From a checkpoint of a small mixture-of-experts model trained on Wikipedia.
Experts: 64 squared ReLU neurons an expert, 6 picks a token, a sigmoid router.
Below are experts of layer 3 (counted from 0) of a mixture-of-experts language model. Rows are named up (a neuron's input weights, with its number), down (a neuron's output weights, with its number) and show model dimensions 0-127. Each number is 128 + 32 x the weight over its row's rms, rounded and kept within 0 to 255. Numbers have three digits each.
Before each expert's rows: "mostly gets" lists some tokens that are sent to it at least half of the time; "comes before" lists some tokens at least twice as common just after its tokens as in all text. This comes from a sample of Wikipedia text that the model never trained on. Tokens count by the router's weight.

# expert 114
mostly gets: "19", "20", "18", "08", "09", "06"
comes before: " |", ",", "9", "8", "–", "7"
up0:171154172210166104134095117112104189176179120076103149071158124154169145127076138117109118108107118110179075093176139175155139079128128139130114131171183166176133164141158115189126102123127086090148145144138119165126122094082130105125163176124128101126126103120094120101143114072211136155145072165114129137183111137102072106146131130117159132095102084063151137079099182116119191145136
down0:119138113154060161128147174163185144037160153102158180163128136099123138146137089163079163181108097181111141166112119100103141145133115137153107111164103088073153135094120101193097161135114110181135140100072143119165122106121135176156084119132113092164091112117087062123150144133104098113075154114060116143154123128155120178166145043133132139142075110157109124163163110101100167199146
up1:130152145116176077086117132089102203076173152157145115099121112159101099127116117160157093160173106095082175176094070085094112134122163173090146144113100162177127138145185078138146087107119124153044139128083135164150122106119167085188143118089078161124087116095112142164135123099112138140129091132177092125143152132112125120129158146106176090115114205128134127079145112136114112022153
down1:182101166156157182127105126172168108085175119111080175149176124196074103141128131132116122113118142098155146112196162151164141119101136167101127147192164127107132132112136045159179082144198183131185101072187064102142131164117093109177092128131137111106095177097157147097113147094111135134138129151166160100120153129146073115134102144110132125131090161171133075113195136117135165093135
up2:112140163089143135099094155146090105100150160129127126104134142117120140144111141140066088121095114154148118110072138139172094096154124098104138118145157135166222154101158189184172130121139171146119105086192138117139168161143089138144167110140148143094156143118194159175156123138091050164097131143214106131126117062161089097190167121138115216133119131067095098143119102116138136079167
down2:174097110126166160162111126095139170189175113098110091122195046118138057152131126176119129168179147121088164108130043077089122078124124102169134104087119122092180118125153111109136113108106111144105123108067144107098119115143144102101107116101164096153098161150161116115119153113120191128210148113065094167157120167116180139052123114149088107131155140108156146099146080100108119173128
up3:142069153184076242127163076109194139148133133181072108105092186129067156142125139122120129098158173185143135142125071116144125146109186094118089168130109139098132139110131148099106126106084105142139149131112143153156172142143114154081121139123172137110160096136094159077179132131157082133135195133181065129152110165150081129105103152155128111131082148192151147112166129105069129157116
down3:152165108128085116138137105162110068143184045109126149138123143120117130143124170133183166136129195171187176138133060070127133124141197149136132184117125129108198105118166132143093091163157103133143149169085028206133111139173133170061147144147190122113137138122139082151123142154104058127139130147086139131141108138140145141130148125139150095102138103083106137110135069124114161078123
up4:120150154111087097131116108087087061085132136103126098172137140120079147155110037125158087175122176056087111099102095055129078083122162163083141147090119145106178146130110138112058117125177093133152130123164113056151150144177085174106147108116140175110122118134130168159116100140124116123103186113165133124076075105144127123112187101125111096167112128115052116126159085137093108110099
down4:122080128129133097130117113141114163065151129092158164126136146188068149141092109158095121124126140155146077091151108210113052119122130121095196134123166075144116178083086191124159143130107102097153142117121115129118152120118129159095108142144132134164108103108144100109188148151051114145138133132133127173140202071084098150149177184150117122199170134162147061109112170054115138149153
up5:158129133071131092141123169190152144089137131101117112119096119092157175178143098149146131125181125126106056130164144130159213129098150143185155078119145139113192181107116178134121087109096171132103130128121091148126055076157159121156086109082109118165146121147099137177138078140186134070114184171147115089153133083176155129092156182131144092170121110097146168153118166148075124147162
down5:084128209152144142140172140106133096146106145155135151135132100154136161115131234053164130057141180141119136166111103143101149112155084120170086114176135140153097085133132070121164121129159111116103143140180118115094089099189090139139077151131110133137185101198088100111114131140065134170084174149122162093172108113137141096172101177135157139110134161102068121168152146133159100138078
up6:099168112154115167136116117113115192112121068150090165066126170150161125136146097087094168160088096138138172110152125125188166120162102130081077114137153143061126149130087164163094110096153122108144158126173205157162126162104107127114136123145187074133098109097143134170096134149185118156114131099083080124161175109131055090169173155108161124125128158090083171074116184166127136165091
down6:094129109102139094155133178109099141127091147142158133143139104080104125106095135158106130216123145126095116065117190164113140165144153118112130171126115095128177188119093120124138126118104118110160109123108122101078156160142162106144141099107148135142110138068152074129144105127151084083197196081123131152108128100101084086100157111103120198119139190156244120190110094109156141200100
up7:084126106150169158135104119077141139129179166175141102150119128189131137088138145078134116167119139139148118181094137111157073126173172200040134109114096114133066100112092074139154198095145140117171113110123143121080136118156116146165106125157150074136076133077102162169115149093106121076200124066086171084128138113147144097145088038130123102155144107154090123117147139162104122131145
down7:114138159170087136132116163151184118104061127092077147193109151077092157137193128101104107153164147088037146122157117112130176119129116099125050092189091134095145177143165139127165072183136155150109159123115115127151158104158182162171150152127108158133133156161092147139162100105166114177140174114066109138095113090140135147115094139193109102108126163136136083114114154100120127068076
up8:161127139119145124191139165116082153051108105138095183108133193126104112088196117148195125077083158182131081215119172135113080128129105117114176145107102091157134101131160089117185122125077135077130128132155189138126136205143120139083123146121133150105147124175147121180156132133125111175115145187137160156124088121120151080113170108133145118122100079110142157116096205125091143096154
down8:136179158098156127132164131178155124113139138116134105173140138100096151187108144119088169127139111128142166060125096075132082175117149076159172076092144109136091130178105126204075142165125096151106127149138119147098106116133111119125112164164097115077125108129088149124060227146154133113147071075150108087125159166140078155124020127161117145173132120164116085113146103145136177144144
up9:103102103076053178114161081112194114153063137100174134113144115107105136098065145130166110152161152162130110187172132108117178152130096118146082166076104172089143169084111096148214150096138128093083166186228107124156126106120146179118120080102125134096129128152130107141166097068106141098122135128109133140155146127139147147070100112158142125124090141163153160159139165112168087123115
down9:169192100179082108163075134112160155110135127116129144158094130072081090084077142095130118211147158174119101123133107134149138135127063107202100141107107114163111125149076089118107171138113101117152122111120080125154140148146080067168119119121144149131168168120101106158091130166079013152119165158130095112142178105168089123133114131134118153089125178143056125175149108145096097139129
up10:165201151178088178155147100150156112181128088154148176132122103095096158120116144142133174105171113140165080148090145124135162117147165161172166126144083173136100117105188146156094115084085125089160117119108136146123090130134131184120145135100140121140141137152136158090173110175078082078127117199125123153124119098086161101133121172204077142173102110104136121154245137086173149134120
down10:157132129158188173145138075097183197215120134130158147152115094126192134095140139127122109124151127164161120182142117167124158146164121124157113138063186082128133130137167149106167132117160121169143147152095053077135090116187182057116140112108083178178077173083119154121093129115129112139129139125115104110079123138131126131130074138078143130117125145202133147109088097167067094100136
up11:077161182150112150131192077167124148120126168170122153165144151178127102052102086182082117143138063145145124137158100088172091225159102155118172164155081110123130106161129124122115087189136085113127148152121082075140132200074117110139144098122132103152118150160135119127110129143129122151158084134127119098139138095109145129156077150084110141152078151148134105036120113187080125155115
down11:152114111168148097131071176150159075115149144105164147102086094141133138167108126118144147150102166136103144103098077134147146139128201184158143126148154107163122104070142091180163153129117157074158141104130162214112112075142134070135139163147140162140125114120118166123112179096179147095154146147136138154101158127198037128117161172178146093109126046132150178135184112123173121076142
up12:164144116105115193134088140144102179096150165081105136150051100147100166162102207111177095145151131073127115135133129086198118078140089138131138063090102196162092113128097104102148155115212126061157131128140148124151159163173080169159115112152158147110143161146152100119148126091113132114142102108116116137172082145130096126202095156113079122108154129120155153060108188129116119127111
down12:123158150101138156150124100122143154071129151181074174133114129118116157057107173150148093124148180131071115171170152143127137168144064157142169190087095099096166116136120096172150187134104143059177097170158116158186147133183109090110128104087138132093164160159082115128155136132132121156100116113151175100121103119102086102110106156112167166141182098073084158113181161178141096152179
up13:156117144142137116153137124186150168130169105165153133126113125139070099068115100104147156168029125160094179124159125179145118064170130156142114136088198114105125219123133134165162137090128145098131116131162208139139117156135145131150115152111146111104097169099146105146098129110139106115171177136127083172064149063143139121139136191141058099140112171160156063129143158133092166130086
down13:104063073093178133141156119102116105154093176137131125101123142101071114096160119112089124115019085102150081139135129121120106124105056095150103136127101106202178153103125119092087182120143178120103117146150135159171079071121078105132124158125120122074092163150169118144114099179130123099116167110141147143172076109140133174102170131100121123136145063154150131173117159139145036156138
up14:147134158127091216125136157172151128087104142116140165174184137131100116153099169078112111129130092188142178158178135171106125122109140101173172154085184160169138172172124166146057116130090149130134195147118131141163112092102148154135147087110184145164103112145095112153130147133169102136098118167104157138119128099092078131170140153161140085070103132143121131097074152097083103069039
down14:190066145155150143111072148062182169115062116147135115161139132119148132132128105085094168140046119139121117159111129192092138160135102132074176090140082126119142109143066078137154128128109095129150145107154095094172154109129062059076129117147091108151176125123058160088144094099119096151127170112118130140144147115124148103100113081146182169087142072159135108183127076101148125130088
up15:134183177156111119212165107108138119136149137170115109101128143101187148089118133115112132212087096110103191098144117189097170149119117105114121106099197139084141111127118173125135161151116122125145071037097122140114132160097145101088147134096163072140145119081125148152114115169146127139172116118133111209134124112115053137120192177116178136121197129112139162080121157077163140125123
down15:177131098102109151085145152155151075097138093077124089126123107108095137160162142175104091110205129056135103088070108079087174172086124099113138141169128169145122099158134117102108151112137172158121197155197150152096153166103142098116142115107073156118203150148173104123188159164180143107147066124125104152097158128126127109102098070151132062136134185148168102105139108148155113123129
up16:160169144116187132134200120097099132152160163102188124120138099153142191124083146147182177186134125102141141190089106079126212132072161074100137156118161102114106054165171132142131164134095148201151152174072131106105162119127160117110081114066161133160108138121138134091131149146079139130135164094095163165097134103096113152150108115183147113121091146161143153125133136116115148203111
down16:137080124076124132172172097121106158117124149150126072114145082119141087160132179167166192118160136095166103102144102158157149140132124103138117164041143148125070202159193182148149126103100145107126122119119094146135125211154086122075156071117122164086184141119087074142110138118079185162134113121132198166142078148122166093153171142131147121089149169088095100147118147096115118118115
up17:083148150079062150133141117134126108137165060101129128135157110152100141182101116150124164088101086067085146125112110101125182150182113153089181143124108127165138120136138156096123123114060103142121101154085083086107119165136057114033145080092117169098110103105082161134191137122131111133127065060135117109209106112153085101124127170153103129144152104172141087133121185110106105099126
down17:124099128082151121126168151180131086168076134143136132171102121110162166144129161041135145071152095137117172133094169129111075134134098109097095129105185069156132127133166151149104141067136161116105146115130104134111101135148135115164094187130149120139106115174104092127177108088077076179138122178152119198113116121140175121137106106100122145186054103052102165102134104188099138052124
up18:151147169162171145106203169094093150195058128157159128138149170118175123090091136187143128150106127085177093120152131118146132151131136130141117113125148149114101107121168180124122147177132167104176114124108105143135117096115161132219171083100081100095054071130149115143112158056113177143127111159130092107111104067120155109112112219111119099174140124173126138119130143169114180088103
down18:040137138081121166099125168143102160095166145123095129130111135154111105151130141127145083088102146078186204164175124099140122126190110200100141096174118121214144160114134162161088106099132096147146146128186135171129136086155118181172110108180100113124163089132151120126147123120119129122110098173087123120225131112089087085154143146079094158170086158129155145154151096152142166155152
up19:105107114150100151086130144063159126183122197128080144150125138146172115094103159073057098074139169123095068122140083125229135125136139090148081076145155113134090076140106155129176122086098109138161156109095150162146116080133178090117163150143112078136087097130137122138128146092145170138146196174125128124099133152133104156131203098107161143105130124162088123153146121113148101041140
down19:164072125157129156118126071095130156094137136098171124159109138130173062184140132141073131081134087122164108138138096155110157129120051125167128114109155167187132095160129122075108133102109082099153180153150099154104124172117101144170159087145147197102109116100102146099124146118164067158092120141089138114160125158125166097179143143158109092125116092151133167139186113083096171022075
up20:127094208145088124084194104158132126080108147113162159142088109136096122112128195132071136155141127150175157094138122170111109114118102118127083150121143102142138091121122112165137135113152103069103164198103051154129109155102124115163134136134136126184132020163084122076116105123179110175172175130079096138142038084173106192123124118133125118121167111129103084121097105155132139150120
down20:148104122118203093105096070065119117153183103179138138122138114087132137141154123133149173039146134111150203116145182097169155115079213194125108177162122140094108184152149170157140142136178130168150119073129148126124146180118176117100128093179146136111071108117162040175086161097111096173118121129159168127122115139112111125088150142156126138130105134116131121095104125128173120154136
up21:130179070156194157170080108162088105107126122139186089147157136096136138062124185084097117105132068128176199111112155141131025074138154198156116085135112078126108132128082203115157115115061134107127105153145108139106122145091114140100085129085187102131086148150129107164079135107160121154154097104131131119133119151143115177139143128111120148108138133164128111058146102151117076140113
down21:163107107112077149085196151062152101114156114171128140114126133079114131094170165120117143137127169146119108166141151094128118141139104129119099106170180070125180095120183162192079164123163062089134119106149118058202123114127091118095142106070106168143176139155089126113133162158145171120122113100168096112089113180089133119098112142127108089171184135147052113125086088081089134092146
up22:118119117145101127096104185146115086140142150069078150095132082102155124139149085117162090054139154153116160091113159111136140107105050110058165101092162124133138141129155109178146082141116115046086183127080118149139150176069132118098193125184125090131155066133090145090067104112140113104148117135101093110107156163176129105121111120136164162124138131122178184104098181145121196150148
down22:079185147120145089148147117122075142152099093098132128077130159156127190138134229169085138111170090142166093129170122127077060130131123145091114135092141169164086133127122096105085131155196111129180125169108150169069107131124086204123126105112185175104131140135147127143139119171141158138077089128086183128136116080143145178111134167113143102132112120084103118126129168141177203152152
up23:143120169085093127178139070173129108104129109147160165074091099210123158166173150127076121112134088132097168099150174102101177132144154123125061109151085112133131154166115158202173099115191125100135117107077123120071090092176114107140123112130153133129122196185130085108143172136114107117142151194102077139178126147133168092116088200147114132141145080073136149157144116107102135155141
down23:122108155170136091107134107104110194140110124109111105146091111188096074158125120119146181160084146129126107112138095153120114080140097197080165169187141138163095110167146141078141107096149067113138151128154124100107157178113083151181160103090039115140165144075114107145080091151148058095115141105080104113133108124130145089165121186102147211119112166169113196112156145123113119097141
up24:176136107114125095140126024101132181098131113149111115165069121124123139104111154155111127158119151090144130152100131090182119142073134122165107103125088139111140154116075164127166056177106152157101184073083106102153146136153131169141197128093112128105142064106130126160110116146135137080145105147082093189094147077090079084128126141177116127127169079166094143053136140090162067114141
down24:167214134145103104091159126102099095128086120104138159102071101188159109146122191134153157105165129114139094143104142161045129169110096151082130144072179154131126115190136117139128127131146131082112117111154141164110127141109108068180088138135113124105099081133102162091108132086162091160173133119183140142046086127121194161092089133096132113171163111154188105169167135105156151079096